Weights of a small mixture-of-experts language model, trained from scratch on English Wikipedia.
Size: 14 layers, width 160, vocabulary 14657.
Experts: a softmax router, a shared expert of 128 neurons.
Training: a variant of Adam for the experts, 509M tokens, 7763 steps.
Below are experts of layer 2 (counted from 0) of a mixture-of-experts language model. Rows are named router (the router's row for the expert), up (a neuron's input weights, with its number), down (a neuron's output weights, with its number) and show model dimensions 0-159. Each number is 200 + 20 x the weight over its row's rms, rounded and kept within 0 to 999.
After each expert's rows: "comes after" lists some tokens at least twice as common just before its tokens as in all text; "mostly gets" lists some tokens that are sent to it at least half of the time. This comes from a sample of Wikipedia text that the model never trained on. Tokens count by the router's weight.

# expert 81
router,206,170,177,215,207,213,200,206,180,194,192,181,187,226,184,171,200,215,225,194,210,208,190,216,201,226,187,177,215,179,165,220,213,211,194,198,210,167,171,151,173,202,178,203,207,233,220,167,165,186,202,179,210,228,164,190,189,212,204,172,165,219,231,203,213,211,204,211,210,202,218,233,169,181,205,164,208,200,207,207,201,206,235,174,173,186,196,221,174,174,189,211,174,193,179,173,197,189,174,176,191,205,181,187,212,170,198,173,190,167,197,183,182,235,225,207,210,203,204,208,176,176,172,233,213,178,174,238,192,189,184,220,164,197,187,198,207,186,196,238,231,213,174,217,252,211,202,201,203,192,204,173,167,200,223,234,194,188,185,198
up0,194,181,180,217,164,178,194,166,184,228,202,178,208,159,167,169,206,233,196,191,208,205,216,144,192,169,214,216,209,238,212,219,197,183,184,256,186,187,156,180,247,189,201,237,192,210,192,221,198,158,161,210,204,227,173,190,190,178,206,168,196,218,207,197,202,178,233,211,218,153,192,213,208,230,227,196,204,207,204,185,183,184,236,247,182,189,188,188,204,203,221,198,183,194,191,201,222,195,209,196,205,184,225,189,210,192,199,176,174,194,203,177,173,196,214,182,213,208,208,212,176,208,226,190,202,197,192,188,189,190,214,180,208,230,227,196,210,199,218,201,194,188,210,228,193,212,218,198,196,175,206,185,179,192,180,191,209,156,225,178
down0,193,180,188,206,163,207,204,182,220,207,200,207,204,191,205,190,193,205,192,232,166,227,179,187,200,206,171,181,202,215,221,183,216,173,198,217,198,167,196,208,195,226,207,227,210,186,201,236,208,202,212,159,223,214,175,188,209,194,200,194,177,221,195,175,220,227,248,199,208,231,170,208,204,237,170,204,202,216,200,255,200,199,177,204,206,189,191,199,199,221,201,212,213,155,182,202,208,193,203,226,240,224,210,193,222,160,159,183,219,199,190,206,252,181,186,234,163,193,195,190,189,180,172,181,218,176,220,177,199,181,214,223,178,182,217,165,208,227,174,206,198,194,185,243,248,187,217,185,187,195,201,201,201,223,220,185,208,202,201,171
comes after: "\n\n", "\n", " al", " Al", "N", "C"
mostly gets: "E", "G", "I", " U", "U", "R"

# expert 42
router,185,249,198,211,221,240,230,180,228,220,163,188,195,223,196,196,215,230,226,176,195,195,241,190,214,183,202,238,238,229,169,197,206,205,206,203,213,200,234,191,230,171,200,204,208,199,213,202,191,236,185,161,192,215,189,179,207,201,194,223,195,207,236,183,179,199,196,203,175,202,195,188,242,161,213,191,196,188,181,233,212,215,198,187,178,189,187,220,167,174,211,205,215,212,218,227,212,198,176,164,184,167,193,215,219,168,188,172,187,204,214,184,222,176,157,236,202,184,206,200,236,186,170,208,217,170,220,184,195,170,204,219,209,174,210,197,208,205,227,194,221,182,226,210,204,208,203,209,191,208,183,172,198,241,218,204,220,216,192,208
up0,184,203,205,221,188,231,218,177,210,209,174,236,218,222,195,181,213,212,196,179,229,191,193,202,186,179,219,215,217,208,235,218,190,209,218,190,213,191,225,204,217,212,212,193,213,178,197,218,195,196,214,214,195,151,189,209,203,241,225,183,205,209,196,185,220,183,209,181,217,206,193,209,236,193,215,200,228,201,214,174,194,197,181,201,194,190,182,234,192,182,193,188,170,192,181,202,196,248,212,229,200,158,168,190,194,190,237,210,205,201,214,222,218,255,182,224,200,189,198,184,207,199,198,180,188,188,216,201,183,198,175,200,168,175,216,159,200,233,128,240,222,198,183,228,197,207,193,202,213,182,203,171,191,190,160,159,229,187,204,237
down0,193,205,231,207,183,167,222,187,168,206,210,199,231,165,176,193,232,179,186,214,207,185,203,220,225,191,200,197,203,202,196,188,185,206,200,203,200,217,164,222,220,187,215,208,233,171,175,196,225,204,222,240,178,206,191,206,177,227,211,237,217,197,157,207,203,222,163,258,227,186,205,207,200,196,191,237,199,238,206,211,213,174,189,206,218,213,194,205,183,197,169,165,219,211,213,212,232,213,208,229,228,157,219,199,194,197,199,205,192,196,214,207,190,181,187,220,229,186,225,170,216,199,243,181,222,231,228,217,201,204,180,188,215,168,220,210,184,166,196,203,211,217,194,197,198,190,150,186,239,174,200,185,196,209,208,177,221,219,190,205
comes after: " | ", "\n", "|", " &", ") |", " MP"
mostly gets: "| B", "| F", "| K", " Br", "| W", "| G"

# expert 108
router,190,184,198,191,196,195,207,179,208,216,239,195,181,189,234,198,190,214,206,240,202,196,145,199,214,172,176,165,166,212,214,159,210,183,213,196,210,239,168,212,173,198,180,239,199,224,227,199,204,202,205,185,235,193,216,192,194,229,190,221,213,190,190,165,177,173,203,187,177,168,202,169,237,198,212,199,218,171,166,194,186,177,221,197,166,212,170,208,187,200,193,193,233,223,193,159,159,209,207,181,190,222,198,190,170,197,213,188,229,182,199,219,224,210,202,215,189,182,166,206,235,220,218,198,218,190,219,191,215,198,175,203,230,190,222,172,203,192,196,200,208,202,192,194,201,170,190,165,178,229,204,217,223,202,199,204,194,241,202,165
up0,203,238,230,260,209,242,201,197,226,238,216,173,160,205,186,204,222,196,235,150,188,193,187,201,205,186,194,205,184,203,215,197,161,199,197,184,173,213,204,188,210,183,208,203,208,210,165,189,186,265,206,215,177,202,196,219,191,189,214,192,195,199,200,199,181,198,196,213,219,209,195,227,200,178,169,213,196,215,198,226,257,175,189,196,202,210,241,172,181,222,225,194,169,208,204,224,228,195,211,226,184,177,214,181,208,192,180,206,211,220,237,164,187,213,203,203,187,188,193,209,196,211,190,178,190,187,181,185,202,173,202,244,207,211,194,198,221,241,213,195,198,214,227,213,212,192,205,254,191,197,186,187,222,228,185,214,191,213,189,188
down0,208,196,241,203,206,182,203,186,178,178,193,171,175,193,191,178,206,209,190,204,205,196,228,218,168,209,213,256,181,173,206,196,179,209,182,190,207,235,203,216,187,217,197,161,202,203,204,208,250,196,234,180,190,202,181,208,192,197,185,211,215,209,202,220,156,231,194,174,188,203,214,219,188,183,174,224,186,213,180,191,183,170,178,215,206,189,223,221,195,203,212,217,177,185,213,228,195,210,199,229,188,172,234,183,225,210,170,207,207,166,220,201,221,187,219,182,155,226,219,175,232,224,248,192,184,239,217,199,194,217,202,201,205,207,194,169,231,193,191,202,197,184,202,199,234,191,182,213,187,242,254,201,206,215,211,209,210,198,229,229
comes after: "\n\n", "ources", "ersonnel", " and education", " results", "eption"
mostly gets: "==", "===", " ==", " ===", "====", "ments"

# expert 93
router,229,228,221,190,229,218,219,180,184,238,137,197,182,203,224,213,217,240,240,186,217,221,192,172,163,160,181,203,177,198,181,203,208,207,176,205,209,192,190,176,223,181,226,233,204,212,226,200,184,181,205,186,206,201,208,198,209,210,187,216,192,225,221,219,214,192,233,216,184,202,172,184,199,198,224,175,175,230,174,246,229,227,202,197,188,169,194,196,177,177,197,182,212,202,211,218,211,186,191,186,222,199,195,222,188,168,173,206,215,182,204,189,214,183,196,222,181,195,199,178,207,188,195,212,218,179,206,193,218,168,166,203,206,150,192,184,235,215,181,213,197,199,233,216,189,187,193,241,180,210,167,219,181,219,163,206,197,197,200,182
up0,206,177,194,175,174,176,171,206,226,202,211,229,238,207,199,200,248,181,192,222,189,212,197,201,219,227,211,177,240,221,211,212,187,191,217,206,213,233,203,213,224,189,228,197,252,198,189,239,191,185,204,208,232,190,177,203,227,174,212,225,190,154,176,167,177,209,224,205,222,181,177,233,207,212,185,213,178,209,218,167,235,163,186,203,216,197,205,190,197,186,228,184,169,212,197,179,201,192,218,213,194,179,226,223,200,195,239,225,195,201,203,195,151,172,173,217,221,208,189,220,181,215,211,199,206,214,206,204,195,203,212,212,186,208,180,198,187,178,193,165,166,171,189,194,196,186,184,176,218,188,181,207,201,150,196,166,207,192,189,215
down0,239,179,177,173,183,194,175,185,194,202,201,219,170,242,197,246,194,171,160,213,204,198,190,207,198,224,231,195,194,232,212,209,186,189,202,229,201,190,161,209,193,224,180,220,238,242,188,207,188,227,193,197,217,167,200,206,192,193,180,161,220,198,199,227,176,165,229,212,223,222,212,214,190,221,185,238,200,191,217,201,204,197,185,183,191,168,207,190,158,213,223,190,209,218,217,232,221,167,228,191,215,204,189,182,187,218,207,180,202,198,220,226,219,226,209,187,211,175,221,191,178,192,162,211,198,200,227,183,175,224,213,166,168,204,223,212,198,220,209,191,210,179,205,187,208,188,225,209,232,162,200,205,219,193,213,198,209,228,220,232
comes after: " | ", "\n\n", "; ", " ", "| ", "\n"
mostly gets: " Ret", "19", "C", "M", "P", "----"

# expert 46
router,209,201,214,222,203,184,177,180,174,178,183,185,191,186,201,198,200,205,199,224,185,207,189,200,215,225,236,169,173,160,179,191,216,194,203,218,183,203,203,188,213,183,174,231,178,208,211,205,221,213,171,202,190,234,204,197,155,202,231,179,194,222,182,222,192,177,190,205,194,201,202,235,165,200,223,195,221,182,203,213,214,209,183,186,238,227,219,211,228,196,217,236,206,180,205,217,178,200,232,180,183,212,227,209,240,248,189,185,161,161,232,213,189,216,241,207,199,213,219,222,175,201,189,188,163,228,189,188,212,213,229,216,189,180,210,182,187,160,200,177,183,254,175,176,200,203,222,213,198,211,201,182,218,187,199,189,175,178,175,209
up0,197,222,222,218,197,230,174,176,197,229,199,196,244,207,186,184,179,190,214,211,167,214,209,242,211,216,167,249,177,159,187,186,192,212,195,194,207,253,159,208,192,189,218,205,192,235,197,205,177,213,170,177,211,138,199,218,180,221,195,200,190,198,197,228,201,193,196,207,221,178,171,203,196,196,226,194,209,210,183,223,188,223,162,220,209,189,214,205,183,224,214,203,197,215,198,174,204,207,192,193,196,218,202,214,160,192,226,186,209,230,200,194,210,182,203,193,173,188,206,195,197,171,210,225,178,185,206,202,187,174,188,210,216,196,190,214,237,224,186,161,158,196,138,192,196,210,195,189,184,165,197,193,202,213,210,178,161,195,207,191
down0,203,206,213,212,169,180,226,157,171,209,209,204,228,214,189,198,225,152,220,200,163,206,212,185,197,192,184,204,200,200,203,207,221,208,194,209,191,202,208,197,213,215,213,176,170,212,181,189,214,227,212,207,195,166,239,211,205,244,226,209,177,212,180,192,184,186,227,219,236,224,196,209,222,215,225,208,211,230,206,197,211,194,176,237,225,157,202,235,193,170,205,197,242,182,210,213,180,190,195,168,208,212,189,218,173,206,190,179,201,202,235,192,195,184,205,214,192,170,231,182,172,222,242,195,212,175,219,168,213,157,201,240,184,223,199,232,204,174,185,175,202,213,194,210,224,212,184,179,204,185,202,201,196,205,203,209,219,209,142,219
comes after: " | ", ".", " ", "–", ":", "| "
mostly gets: "28", "36", "40", "29", "27", "38"

# expert 43
router,206,182,180,179,205,186,178,190,236,188,192,213,220,184,237,163,190,158,164,194,204,222,159,178,195,200,179,183,206,209,235,209,224,212,230,220,186,183,207,190,179,206,180,224,210,189,179,219,175,192,214,184,199,172,206,184,153,196,202,191,180,232,215,162,197,224,217,181,199,223,228,176,221,221,217,210,212,218,230,156,185,207,239,210,202,205,228,202,209,202,196,219,213,196,176,242,192,215,195,187,202,201,202,225,245,229,210,168,205,204,178,215,225,216,200,198,206,177,194,225,216,203,215,194,194,226,153,202,184,208,183,222,212,198,214,182,189,155,195,220,180,208,182,222,200,223,187,228,219,209,174,190,208,191,187,175,163,188,182,179
up0,195,185,201,142,178,170,178,220,223,178,164,196,179,189,213,174,223,179,173,211,220,224,207,187,203,212,152,227,213,211,222,172,219,207,228,175,186,208,219,211,187,220,156,222,231,191,200,212,186,238,189,217,204,173,213,194,171,191,180,221,186,215,207,169,184,208,231,217,211,245,179,193,201,222,208,199,183,186,179,162,199,207,221,187,198,215,220,177,193,204,199,192,193,218,196,213,213,184,213,142,190,180,209,211,218,203,191,174,211,213,211,232,200,217,190,215,202,174,217,216,207,219,207,198,197,227,172,198,196,200,180,202,204,160,208,188,236,189,199,191,183,209,190,218,189,198,175,225,247,228,187,227,218,226,200,196,177,162,190,211
down0,215,189,225,214,191,202,195,190,197,204,199,192,181,180,222,202,193,168,185,195,194,231,211,253,206,197,197,219,205,237,153,181,207,216,158,220,211,137,212,211,188,178,185,202,208,156,233,183,184,237,175,204,215,191,187,200,162,225,202,242,186,233,214,187,170,202,215,191,217,178,181,159,213,166,184,200,219,181,197,186,208,232,230,203,175,203,231,211,200,156,193,188,219,233,187,204,218,193,216,179,208,210,214,244,194,190,198,169,202,211,189,213,212,207,182,207,185,168,225,222,220,201,207,183,202,215,195,207,185,163,164,213,216,183,182,178,202,209,168,189,206,192,192,221,211,214,207,215,218,195,215,171,210,211,175,204,194,211,196,201
comes after: "2", "1", "210", "330"
mostly gets: "015", "006", "024", "014", "013", "025"

# expert 15
router,202,154,196,221,216,196,201,178,227,215,183,182,182,223,212,217,191,208,187,181,240,184,207,190,196,183,180,180,212,158,231,223,182,231,208,230,236,216,191,195,226,192,179,206,229,208,215,215,218,217,168,199,153,218,206,192,182,209,213,206,188,259,227,216,193,216,210,216,215,198,193,194,175,212,201,226,183,191,192,216,226,202,202,166,200,188,189,173,234,188,197,183,218,222,228,206,207,215,197,193,227,218,187,200,206,208,225,213,189,212,171,218,192,178,220,178,223,184,216,169,187,226,165,184,195,215,204,191,229,218,171,151,222,237,166,231,186,187,203,202,173,198,207,213,191,188,190,199,233,173,195,223,195,214,232,205,173,226,194,182
up0,162,191,198,220,204,198,218,197,238,210,211,216,186,238,191,216,184,217,213,174,180,204,218,226,203,186,202,193,197,202,185,242,216,204,156,238,200,216,179,218,210,192,189,192,189,182,178,194,174,183,185,247,221,178,203,196,204,245,222,197,191,211,206,191,227,188,212,192,187,180,223,203,193,236,197,219,181,202,231,201,200,193,220,214,193,210,180,198,212,213,186,196,224,224,240,191,164,192,199,213,200,198,191,243,141,198,185,189,231,203,239,240,188,186,181,178,223,220,213,228,166,184,172,187,163,198,178,222,194,176,223,210,202,179,217,195,221,187,205,222,236,173,198,217,186,182,199,239,208,218,232,197,202,199,195,223,207,220,180,216
down0,202,165,141,184,193,161,235,175,205,182,219,175,151,192,185,198,204,211,192,188,215,158,193,202,213,207,219,195,195,224,195,204,204,235,212,223,216,176,177,196,223,172,204,190,198,203,201,206,195,169,209,190,179,166,211,209,212,193,243,238,181,206,225,224,187,226,224,200,197,191,209,223,196,202,186,212,177,185,218,195,187,197,173,174,176,199,198,172,199,203,193,188,237,194,228,229,192,225,217,179,199,207,193,205,221,169,200,167,213,196,210,265,187,200,173,211,189,199,208,204,178,167,186,181,227,195,195,214,253,195,207,207,216,197,206,203,186,245,180,217,227,215,213,237,212,188,212,205,214,203,213,231,194,199,197,220,163,201,214,197
comes after: "-", " |", "|", ",", " of", " in"
mostly gets: " Car", " Mar", " Con", " Pr", " Me", " Mon"

# expert 76
router,195,227,181,211,236,221,219,179,207,233,199,170,210,183,195,209,193,212,219,177,172,210,217,191,205,151,180,190,191,215,170,184,231,193,207,177,217,191,205,182,215,214,221,192,222,188,202,218,209,231,193,156,178,211,219,186,233,234,185,211,170,222,225,200,164,176,196,204,190,203,193,174,230,176,206,191,187,191,200,224,214,219,175,202,204,199,177,153,202,168,164,187,197,186,187,190,206,172,188,173,190,201,203,192,190,146,178,196,200,214,181,196,215,177,193,210,161,165,217,213,218,188,217,189,239,162,219,188,189,169,158,216,198,190,200,193,235,196,198,170,197,171,226,219,191,221,201,202,187,205,177,179,194,225,192,197,242,204,195,189
up0,199,207,191,181,213,236,196,213,218,195,222,199,203,193,181,156,220,197,214,247,206,217,220,190,188,207,232,198,140,210,228,182,211,191,199,216,191,223,186,193,198,175,194,210,215,217,223,214,222,166,193,187,223,204,207,219,162,192,187,170,193,187,189,222,205,177,224,204,175,209,214,255,211,168,186,200,159,224,177,219,198,194,214,175,195,188,224,192,175,180,237,209,213,173,183,200,215,201,182,207,182,185,184,180,183,171,210,186,205,186,190,202,165,227,195,196,190,199,190,171,163,216,227,202,218,231,211,187,219,216,184,224,202,185,145,214,217,199,202,196,199,186,187,191,191,224,179,179,227,173,229,152,197,205,205,230,191,213,215,173
down0,194,182,192,199,175,220,219,162,209,227,214,189,206,187,201,197,237,207,190,198,195,204,239,237,213,190,188,204,226,193,183,164,183,182,211,190,182,162,218,163,199,210,190,219,213,247,192,184,211,197,178,178,237,174,182,200,178,190,212,198,184,156,208,184,183,183,216,221,221,201,214,169,188,195,197,216,239,193,171,199,199,198,178,217,208,214,180,182,184,172,181,223,219,215,222,226,183,188,234,204,188,192,202,168,216,237,178,212,211,214,235,195,222,157,245,182,187,198,226,209,178,189,159,190,224,172,200,221,187,174,231,229,192,218,213,243,200,204,188,209,194,198,190,193,185,212,213,202,195,225,186,204,189,208,234,217,195,213,163,207
comes after: " | ", "–", "\n", "| ", "; ", "6"
mostly gets: " USA", "US", " Canadian", " UK", "20", "  -"

# expert 106
router,204,196,199,222,206,181,176,192,178,208,187,179,198,183,182,227,224,184,184,255,193,208,206,201,214,214,219,169,164,191,192,180,195,195,213,225,209,210,187,191,208,225,199,222,172,170,225,208,235,234,159,200,190,224,207,179,194,201,219,174,178,217,182,199,223,188,225,209,193,228,195,233,175,202,183,194,191,196,191,225,212,218,203,203,214,246,205,222,218,201,218,212,206,230,194,241,164,185,212,205,173,246,196,192,248,204,193,176,187,226,201,213,184,233,211,178,179,186,200,186,187,199,213,210,184,200,218,187,206,183,210,224,222,220,219,164,168,197,207,189,166,220,137,206,203,230,188,212,204,207,184,176,174,196,218,156,195,191,191,208
up0,209,154,152,174,208,218,202,161,203,225,210,221,220,219,214,220,196,212,218,198,204,209,226,209,187,200,206,198,172,198,236,208,223,196,161,180,199,208,164,186,217,204,207,181,202,204,223,214,160,194,187,175,240,193,219,206,203,211,182,196,218,205,199,213,176,198,202,224,202,207,194,208,190,169,175,218,215,234,202,203,202,175,219,175,190,226,203,215,183,210,180,140,206,184,177,167,220,188,226,215,203,237,184,173,218,204,198,208,201,231,213,217,193,170,194,202,200,166,174,192,223,170,226,213,236,186,188,192,206,234,207,193,222,208,190,182,223,197,231,194,173,175,174,209,194,228,200,178,171,162,197,194,195,206,216,253,200,184,176,209
down0,206,198,180,189,190,182,193,224,178,191,196,185,244,211,194,189,192,182,194,244,200,200,198,193,169,201,199,207,171,238,210,205,220,154,185,190,191,200,215,225,148,201,187,179,197,187,199,214,198,186,225,218,180,223,185,198,209,194,184,223,197,188,234,212,199,209,168,166,192,189,210,233,200,190,201,194,170,187,192,184,205,184,249,202,166,192,200,178,187,176,219,204,220,190,184,174,183,218,173,197,184,181,203,207,188,219,199,219,211,188,217,221,207,224,187,196,202,217,200,191,205,189,212,263,165,211,204,198,194,227,204,148,193,218,159,183,169,163,208,195,190,189,171,192,228,186,243,152,185,182,213,216,187,212,191,222,160,226,204,195
comes after: " | ", ",", " ", ".", "| ", "6"
mostly gets: "99", "95", "96", "97", "94", "98"

# expert 122
router,220,197,229,222,163,227,193,212,164,211,190,199,176,205,178,186,208,218,186,227,202,194,195,200,216,180,194,173,178,173,175,195,230,194,206,215,217,219,182,188,213,213,206,216,202,176,231,201,204,214,182,215,184,249,204,199,168,209,225,185,195,237,213,228,208,217,233,182,214,210,233,210,172,158,219,183,196,174,201,219,234,204,200,204,245,198,195,189,224,224,198,198,172,221,207,225,204,241,236,168,215,196,194,215,243,206,189,194,161,164,223,220,206,222,226,192,195,182,221,230,199,210,213,199,207,204,186,186,223,188,190,227,174,206,192,178,206,178,154,232,212,208,207,168,199,214,178,198,232,211,224,180,188,190,208,177,171,195,184,210
up0,247,193,216,192,200,218,186,246,193,200,193,217,197,210,196,204,180,187,241,190,193,218,189,187,161,207,200,217,178,235,215,204,203,184,212,213,175,226,173,206,216,217,187,184,217,207,223,164,187,214,184,192,188,208,199,263,193,221,206,180,206,202,227,223,217,222,175,170,222,204,243,191,186,170,210,200,226,207,196,214,193,153,220,228,230,191,190,218,194,222,194,210,205,222,180,172,176,212,221,210,208,181,180,224,165,197,182,163,174,208,186,188,190,164,201,225,180,227,190,229,190,187,176,164,213,179,196,211,198,192,218,223,194,190,229,180,222,196,204,173,201,187,196,169,202,208,203,147,212,186,177,162,201,211,190,193,192,180,202,178
down0,211,161,169,212,152,192,189,187,158,185,240,222,191,183,176,210,242,229,199,224,179,162,204,199,216,200,201,214,186,213,207,254,218,173,215,201,191,199,202,167,166,196,162,190,206,191,212,209,185,195,207,238,219,188,199,229,202,203,245,200,211,187,215,234,178,236,222,233,197,231,214,194,204,203,214,197,204,189,197,194,210,174,201,212,192,156,199,199,189,203,216,234,229,198,172,197,205,183,201,208,216,211,159,195,206,194,231,208,201,203,215,161,213,207,222,199,178,199,205,226,190,169,220,248,201,187,200,192,210,231,213,196,231,200,192,193,204,216,195,197,184,169,200,215,199,205,185,194,247,209,207,199,191,188,155,192,208,215,178,188
comes after: " | ", " ", "–", "| ", " on ", "; "
mostly gets: "14", "18", "19", "22", "17", "15"

# expert 78
router,196,222,222,221,224,204,193,171,226,171,164,212,182,173,241,196,211,205,178,198,200,155,234,189,187,179,188,192,181,224,177,193,206,181,171,222,210,190,186,181,215,228,212,183,218,186,202,186,175,204,221,211,179,231,227,176,184,219,217,226,181,235,192,224,179,212,197,200,205,226,207,178,218,200,210,171,201,184,181,173,218,229,230,235,185,213,180,187,173,185,183,212,232,180,217,175,217,202,178,180,195,174,202,212,225,164,165,175,205,187,181,193,201,220,180,221,190,178,228,187,234,173,203,177,210,204,174,193,178,190,177,204,180,164,213,207,239,206,227,207,188,180,205,167,190,205,217,213,181,193,197,219,217,228,204,185,177,238,185,192
up0,218,185,209,202,209,232,181,206,208,196,172,221,162,210,195,222,225,225,173,239,208,216,197,200,180,207,210,206,170,198,194,156,190,207,180,229,176,220,212,180,187,226,212,223,196,235,246,244,225,215,202,223,173,198,188,203,224,195,192,204,194,195,238,212,236,144,220,181,182,217,179,202,176,218,190,215,190,218,179,179,196,213,233,178,205,220,227,184,240,208,188,190,213,205,197,212,241,180,182,211,220,234,188,204,187,210,204,217,278,221,234,189,185,219,183,200,193,173,200,199,197,196,217,197,175,214,208,209,193,190,169,173,172,211,187,214,188,207,211,194,201,189,176,199,185,181,200,197,190,237,211,180,186,200,189,188,198,209,202,199
down0,180,217,206,214,193,209,199,234,182,200,169,193,161,187,187,183,239,194,176,169,208,236,179,188,221,187,185,217,215,250,191,210,207,210,200,174,184,216,181,180,201,212,192,203,202,209,192,206,208,221,212,208,211,178,192,216,174,209,224,229,176,212,219,194,209,188,208,248,216,236,202,154,196,183,207,172,195,214,190,217,204,201,207,202,177,216,178,166,218,208,183,189,217,192,191,213,201,223,240,168,176,212,192,238,188,194,222,179,207,204,191,194,205,207,192,195,177,200,206,196,179,179,215,211,216,191,183,187,166,179,166,246,232,227,251,162,175,188,171,216,168,161,225,192,184,228,204,215,183,200,187,166,177,224,213,195,204,190,192,183
comes after: ", ", "| ", " in ", " ", " (", " | "
mostly gets: "2", "024", "023", "021", "014"

# expert 102
router,179,172,175,198,204,182,173,195,222,201,186,223,232,174,209,196,196,188,184,208,169,194,187,180,207,209,182,160,172,187,211,178,225,223,253,212,185,213,190,187,197,205,202,174,167,178,192,228,194,201,203,190,190,186,220,206,192,207,198,184,191,219,213,160,209,221,213,208,199,227,221,190,233,228,204,185,209,225,183,194,209,213,205,194,231,212,234,249,228,206,180,231,211,221,194,218,170,197,181,208,166,209,160,206,262,216,216,178,199,221,219,205,187,203,208,188,181,192,198,191,181,227,222,184,205,237,187,202,230,211,231,210,234,213,192,194,174,177,211,199,153,214,214,227,190,204,210,203,201,219,186,216,168,171,189,168,205,174,182,219
up0,184,201,224,180,228,169,206,212,211,168,220,217,202,154,202,168,224,202,191,196,179,184,216,191,226,220,186,186,203,192,192,204,207,229,201,182,174,218,214,192,183,211,207,165,170,190,197,154,160,182,165,267,203,215,210,218,181,192,192,208,191,214,192,202,187,215,204,172,203,209,223,186,222,206,218,201,207,215,203,204,207,179,214,186,236,218,212,224,223,243,205,191,191,214,214,226,237,222,182,207,190,211,194,216,226,231,173,219,211,217,218,202,190,193,205,179,202,212,204,223,212,198,203,225,199,226,180,196,229,193,186,195,213,236,167,209,174,201,217,226,185,244,208,222,216,209,149,195,192,211,178,213,170,165,204,204,162,220,228,186
down0,201,213,185,194,234,198,216,185,230,186,201,206,183,176,213,207,225,209,211,179,188,212,197,206,229,188,204,235,186,179,167,184,229,202,199,206,174,187,218,158,215,189,205,185,216,172,209,194,146,226,170,205,198,207,215,221,182,224,216,203,170,201,220,149,221,188,234,223,198,183,205,161,221,210,194,187,247,216,208,200,173,216,182,247,208,185,212,221,212,207,207,221,234,201,189,246,189,185,230,211,215,215,136,221,200,220,236,201,196,192,215,221,211,167,232,198,190,191,185,208,203,171,202,209,191,221,208,160,227,168,191,205,219,210,188,231,169,181,192,192,208,182,211,207,203,194,204,214,202,212,172,220,202,210,208,204,190,206,193,213
comes after: "1", "2", ",", "19", "20", "18"
mostly gets: "980", "011", "970", "992", "960", "983"

# expert 50
router,199,248,195,216,224,200,218,175,196,214,189,186,153,201,207,198,180,223,190,161,198,214,241,196,206,158,187,219,214,234,196,176,213,209,211,185,206,191,196,187,204,180,211,224,215,199,204,218,215,214,200,183,197,225,238,202,209,191,174,238,205,236,235,188,197,192,202,190,174,194,182,166,222,189,230,201,156,188,168,236,223,231,196,190,180,182,189,197,185,189,183,210,218,191,207,193,221,189,171,180,217,183,187,223,195,168,177,168,177,227,211,206,228,184,182,235,177,178,218,204,218,177,214,229,194,188,205,162,172,195,162,202,215,179,220,193,221,191,223,190,195,165,232,209,196,193,191,209,187,195,170,209,179,233,199,232,207,194,181,191
up0,185,201,212,169,201,213,213,166,183,186,232,230,205,207,222,193,198,198,202,220,209,191,208,243,171,209,236,210,194,204,223,207,209,206,209,227,172,208,204,191,181,198,205,218,205,202,183,218,181,197,180,186,218,212,180,210,206,203,197,195,203,188,220,183,223,194,215,192,144,193,198,182,208,189,222,233,202,184,163,193,184,204,216,187,211,154,191,188,233,177,164,183,212,233,189,203,218,197,193,227,238,188,225,202,188,241,166,187,219,197,245,195,248,254,204,198,213,216,189,233,199,213,226,196,181,213,204,185,164,201,195,207,225,233,206,212,224,213,207,210,223,231,201,187,225,176,198,172,230,209,206,216,180,232,159,210,221,219,217,214
down0,214,183,191,197,219,193,214,172,215,204,182,228,212,187,200,216,188,204,206,203,210,221,195,249,183,220,208,224,211,215,204,186,203,198,156,211,224,220,195,206,210,229,210,219,219,168,204,166,205,250,186,233,160,207,211,210,215,180,188,241,179,220,205,202,192,191,240,187,231,207,201,195,189,198,213,181,232,206,228,153,215,201,232,207,214,231,194,208,186,194,210,205,188,178,224,191,190,202,209,188,228,202,230,205,187,221,173,188,212,176,226,216,200,178,191,202,148,224,193,193,220,211,242,214,218,210,238,225,194,203,243,189,200,207,193,207,220,194,196,190,210,224,173,161,221,216,182,198,178,201,232,158,176,220,182,221,198,202,207,239
comes after: "\n", ".", " |", "\n\n", "-", "|"
mostly gets: "| D", "| H", "| L", "| R", "| T", " Her"